Weights of a small mixture-of-experts language model, trained from scratch on English Wikipedia: width 320.
Below are experts of layer 6 (counted from 0) of a mixture-of-experts language model. Rows are named router (the router's row for the expert), gate (a neuron's input weights, with its number), up (a neuron's input weights, with its number) and show model dimensions 64-127. Each number is 500 + 40 x the weight over its row's rms, rounded and kept within 0 to 999. Numbers have three digits each.
Before each expert's rows: "mostly gets" lists some tokens that are sent to it at least half of the time. This comes from a sample of Wikipedia text that the model never trained on.

# expert 15
mostly gets: " able", " white", " local", " private", " human", " worked"
router:502511514514504438516488508436434438510519506459529484458509514474488465430477489486534521505480599444528494504545478546468563430547522472481501441491510561459503504500568564444502505568628509
gate0:500450523517462549535507468432489456414520534490523509513486423510514448549465500435521493579537525480483506528538430586514571459500497444471537515487513456521555506543474528472552549493483517
up0:442495571514405537438561433525414532422447461536512483501470535475544526489489531435525424418509510506429565462553471577510496495491491439532509503513414491536569469547492482472517536493562512
gate1:445475552563491511472515486511533510445401503555517454562502474436513488588513452490464486512491458524470475469391556500481515505526472519495464503486451540516480479492474464448543537529575532
up1:429511453561480455477565497509470447551483444456584482500503471504508546474502533462464468495525468510481458444460531513521485483517490432548536465536466495522505497634520424574482504473586537

# expert 3
mostly gets: "|", ").", "\".", ".", ".\"", " bl"
router:419480569457503561486451520538483481500535523545537557492492463468537517527433511480527460471474448461432490469521460442407493468526571475517564525411514574469552470571443479548482425498518449
gate3:442476605490397457602472517498497510508503545594503506474588490458472565506486468510468510450484548554512494514487518516505514511500523454432506424550526522522500483489483457517487421509467494
up3:559378424590549480542514477586458468447445449512523449528562544490473556481470505574479508438478514492550491570468474554523517491490528522520473433497509469567479475514415493550471572541522528
gate4:472417523483481492526447488521490449545489494478512495478486479532512549501550519454444465536500481521522534528394453541416483405482525554492546439481496580573496545545498510511540593511476534
up4:523482490469502561484517533568444574525444503458480468460506439440551528484526454482451519409437479568452498481504537556528458465463466558492551531478519442544552450563527494560445510493535469

# expert 10
mostly gets: ",", " and", " which", " or", " but", " he"
router:413509478439487431535540506508505500467468582522452460518479520508549570451549467512498469498447481590542516438493527533545532505452526546486530476534506482462489484539493543444513438526511460
gate0:514447471488494549483478462506523476507477517504467493455467450539514482471505527526540471464479493547481492470497486494535546623533529488480491536484539475471508465544521566480583530512458503
up0:506531505408497470477415454515498528500534426454404513470461537559618495535530488437541534507494494498537521542537434439451505472547460439506592486486472477439541555586550444578476371552509515
gate1:545474495510506434515519527510578574545499519559543409503482569513441437549484545547588472544552443549528498522530487524545520449491453431493458508506565491512504512470525491561483456475526504
up1:475542553460462552447572523524475479483487552486521532460457450477500530566525509486422490516521548493525522461470512479488512531498545580483518435477480552502455557492551586587536483446511522

# expert 13
mostly gets: " ", "20", "19", "–", "к", " died"
router:468508501513527487479592475591499532534510492480518492506491496450501475485435553529547536479475488478540440554526513483478460468460476514544439544519556480494501549460495594508561535483449522
gate3:448495481496571475465538489455529520478473491446567533421507539535578472532482446452562515463466544542426513496548480536429498543510459477473459516501468486485491480544557505511512459490535561
up3:499444521503525471508505442502509495439475478447443433525441459587435489444598527472498500493525480536515508570486483505432530575453540548602520498464561575507563567499493567505421500509491543
gate4:508444465463498489490518511463497500501404500507501530559441509465461463524472549542457512522483439479511454469482512535501414489504522579464430522473531482495586417545516478507491555495482577
up4:527545498532408484475568478545468537552508480505520504531511480439544537496511462476444550453451440481502497500439505536542464458548492463481534463523452456467578530396468508503590535401459462

# expert 4
mostly gets: " was", " in", " is", " to", " on", " by"
router:542569500593432505536545498509478487512498405520562500506442511501534424492552546479488478526610458448465588539549515485466413596554479433443476506527530402520573453586492471551518524516464501
gate3:521450484505438486475550505495520489466498456525506525458512533498490428483522590524536415522479487450489550512518548487517525536540457513453463475524537541551591511561557478470493517456493492
up3:511480440542465412539522543508533520405546566445525534552494465442496476531498520474465451522534524536434525482392503454508474494461454546494553451450474535488533491443541546509542473529569436
gate4:555506427565471538538490500473513491533492483549484512444504504419534513522526477519490487461509542513466550554532453529460499470478474547491500539489477460505541437645488510539523541583545589
up4:507560490531476472503441512461517549474562462488505502539453503579539540555467491494555539477533517438502469552513496574469435434474481471459600496510546441436544485503490460447480558457423588

# expert 7
mostly gets: " (", " ", " s", "\n", " un", ")\n"
router:592493452468553498434544502580580530483579471491476525488506501565518516454478518533496496494451535486487515520423479496491430479449517492541483500484523469498495517414504509538576539506435566
gate3:516501502432495475538534520502529516491509395517473449464563542515468593429450515456461493466441420522452470513479447466497448539519494430530498530485506509536512441471496480379532491461496527
up3:427533545468494485480467434367453508507504505518478501479546559569488487401553499533456483558498439510504430450559513538525478449528505507588464497494507484519491513491542453447528489481502542
gate4:474456467503478460435516472543491452438552496489467484524506535529544545570454569480497440472550437464491484524507524519520522555479606513515502511447546501511500556534533517610466480503509457
up4:520411446485458462508504503487435502433459457457524494447498473457572562551458479490427473490480579473512407530565493473454442553508569514530439467535482520470504504525564526494448461486527482

# expert 1
mostly gets: " drug", " sk", " phys", " tr", " conv", " cl"
router:517513517503494461501502510465446441516531500464503476460538525505498448425467483484550498503488562456540523489559494546452568447561514487481487445498508522469522524481554540452488500568636499
gate0:504484422536519429570438511497472480562475426494402465520508482475431504520567460524535447482486504467531439391516556416453454549442505490542482531452495506471471551521419470504533467536534550
up0:444493542458499516535540524563448438498491472556526503529494550531557457481560547488499593542534519520559457583498527506510482536537473533544519474577544553550529505469550489596518454543445479
gate1:444529513503527471488559476440469510489454488461521456479478468491503487575517552540445543500510509504469447482495486599556565496521583485467443540477559488573466474504476476502507544550478421
up1:501532434487448534439514576573450522488507440546559541429446485479460465466539560461438541480554482537503550446535494579460494487465520544563497457564459505505552500520494473467474552490495476

# expert 9
mostly gets: "é", "ñ", "á", " la", " cap", "ș"
router:472443526507572542447495459438458528449485460528513477475515453557451606521509444494436460544608503573512465469552511470466440544508527550464459500446469588423545473537503467530477427506546512
gate0:532531423494596485533455504528483549539479453475539485494471475509473487499507523556494479462510463461515531538561494577528493460517454565446561575482432495567566442499415491524452516564511485
up0:512439500513469520429483537420487468470540514468510491485451512515468538483465459479483456475514459528475468431428527496521511552505523539506510453506431419421447485495496501481519505480515537
gate1:462528509478555511456549482458458513518503484563465511500518485483482572502447520469440493534497452529463503511506508542445472484468520500481519469536503506508491476469516466467537420449555505
up1:455528552478515456508494526464539475553555485508521457541564519508517537564505524553453437536473501497472492614537527502465535520525548462547449513481480467500508399519558490491484569500481562

# expert 5
mostly gets: "ations", "ities", " people", " life", " games", " information"
router:611505491476494471469483489488513523476506499486513480495494415465475489498456465410522506530426467529477497510484457449542522516489509456592492497539469520593474566512472508474453517505570561
gate3:514495480409535533501472550490461576453454519485549455484408486455531484537497435492519553565509524452504496451525504471519491556479457568463488476438528505501517502472464474451535465494547494
up3:584497467477520493478446473495505533546446460462447491510545538501473571524463488535507469474481477472508493531548459474423482569479478457500523460482515537528479542495514583519510508474549487
gate4:497503514467546454522573496515525508495507539498548462553533522538537480498465517470429506424554459511523516483479493423535519478510540530485523508504495566545502487466411461482537469450530463
up4:483509412506494460518461540462468444498477511459511438569506470484510471523510488497482460545566489515568473477460542559426509538539551541439528450444560495541541556549493632545529495526551514

# expert 8
mostly gets: " July", " October", " April", " March", " September", " June"
router:504475422437454494611512531503559437553412465456478611440483494412562436500572479531380523515511466496506513470499465576564470542456456487579510541514458421502514542475496546460537555485482517
gate0:541537505423446520569569517510486473413469529571476492483446476500449518487568561493460471522478503558540446475555510537447442538506419497526469497532522499525497509536527457480508562491544546
up0:511588516569520415480453540510532546533524531490504507520489590567527469444497503495515528578485481452472500457468416488515561434507506463492525448509528523534497509548589445496551406478412487
gate1:504419498462501528483527496462565540426491527511516611492526498476496551493483523456404505526500496488485494484509476451477517492527494569512482497534458509536525515409430513469520509502463524
up1:482566532507496535525489572451483506474469486508441527429531534513516509483487520525504518525479519477452506530508534470468475559489452463484458519491557551483518480554462432509530460485568498

# expert 2
mostly gets: " William", " Thomas", " Michael", " James", " David", " John"
router:524539475488507513443559516495527548482601529569519400578408548509467469487485558479530547495558526551500497552549444493490565542574466495448539563534528547515531497526503463504542433436474494
gate0:478517510507469437511479530515482565510541455498533482481560433527502526394502545424465481452519535633543505481505532480454520513513549510478478539533513557454462472490472521473472503475461580
up0:455441527545474594489532491459492539483595469451519475524559518524479519563538526550508561537586533523419534457462475445523532485582475509535535492522563465514553530519531508520477453528508511
gate1:527432492498497517563461532455544505459537565488576510531549541520503530575504467454456598472565436516477474530521429511547475570485470488529553474524531499479494516535487442510520522507562526
up1:573515455542536566454523436471428544458521420479487386454477569492544540500497528484485386510428523545529484560506500486547457552502503488487489452494461425492495476510466569506555502555536511

# expert 6
mostly gets: " had", " have", " moved", " began", " went", " has"
router:447527474500518497430444500534471517515503507507468524557537533511452497588515544539575526508505522518535425513424529458447498530404501505544520490492533465495459518434475493568447517451496421
gate3:423489485489528526492555458467554459453529522552519528503502546473469447472520516564491553511437442432528467603519517488573457504455528573455505465479483456473509448434505479523487503449515515
up3:465589472497489475550525579538484523533453510468527543464501504488444509480436472508519567540533420482478489498527480475529543465522494481545440532497492411426535527557470484489526526462586480
gate4:452508509532569472516483495469478514467503523488478484539510560490554551544523484489545485496499547512515435463492523493570493545542490523498560473517475567489516488477541432477505439558464469
up4:461557573500533537558439485546511542481517555503473428560441532459596509502436502492546574492479457506478482534553460509569504485531508498484535490521526576453497508521486482509497501479469514

# expert 12
mostly gets: " the", " The", " his", "The", " its", " their"
router:518503496534462544527441513515468494541472543477399488485455518495561541519521556465501497493523558461466534460416514517583580479483434553454469491532523478508456505494558496487527591510463545
gate0:484498472535526529472417553527514526504491518440457405464510436484473534533482488461439502423493477433523504503486584485512523577510534564444504525454513448521487442485502484503473495567441476
up0:518491454498484480512525497432476494499441575466482535533499505548521500500494557556467503521508493540560511450511508508497455482533459482472462489526445489448440496556434492494571513411518545
gate1:472471555544560522582571487525425578592515491532462521507427542502430451542525550518445517449423528416513456479474498485546532464551437500536462478487469507491545532534578475519478534509448532
up1:497538513488494490491533499471497478447490509493495505488450541519476503552537528462484551516451444477553470470457482508522468567476385471479491489463528523541458450464513372507500468542491458

# expert 0
mostly gets: ".\n\n", "\n\n", " \"", "==", "===", "==\n"
router:512491549492497488541445443510512544493457458498548502490556502522465507485493477598506456466545538526513493506486545498578468532554459483503517505445427499575424472491514429459412533454441529
gate0:454471525418576404583438475558526531438529519474549532449520532568520512512515494499508545537504465617492477524476535475490532481554542472524541524402449425525473444478521456441481486431497513
up0:541503543540488475492451488527533428512489535500461512519483468548507445564476491454431521455463531536536543513506558503427579490492582416525466511507400501461537494509420501496465500541546497
gate1:550525530478487458477495496547441541547450511488581496445500455495584511496509494509538500440540465494457479505477496540526481424462487522517512534444406448543490445499478477498523479478473602
up1:459492495516400483581487467502512504513494413439549553488403484504457478578520481471463490494465564521491509493474508535432573467468513461503465482483511539543481493447467479514500427502479469

# expert 11
mostly gets: "4", "0", "1", "2", "5", "7"
router:476531500505551526512471486404473530495538556497532568497472467552465478515553498484440520514441432527450558466501534488521529465501460488509494530512474488510475521518456466496496436526495481
gate3:487518455512496572596478467489520494467546480491542617503469525484509501593576482559483499506523458498515483544468479492512475550528594516551539506541548449539461460497478489533458459447511475
up3:460560498503460501446447548475590456490550457498522514492537486459543492455492485500442474509541534504554512510513545446566543480437411475503539525534521541431509498414493503509522576497504449
gate4:534462489452467513505475525460544514558435540495485547477538539521439515524468521467492536479512483549526549565490483528441555546455490488550489531582514517548521558473510470519498476534502489
up4:525463477519518516528567506541446500529528491475470494567487469452537497517526522453478451500500457497431508511512548487534474451508448478497538546496479490384476489478441503486520485438499506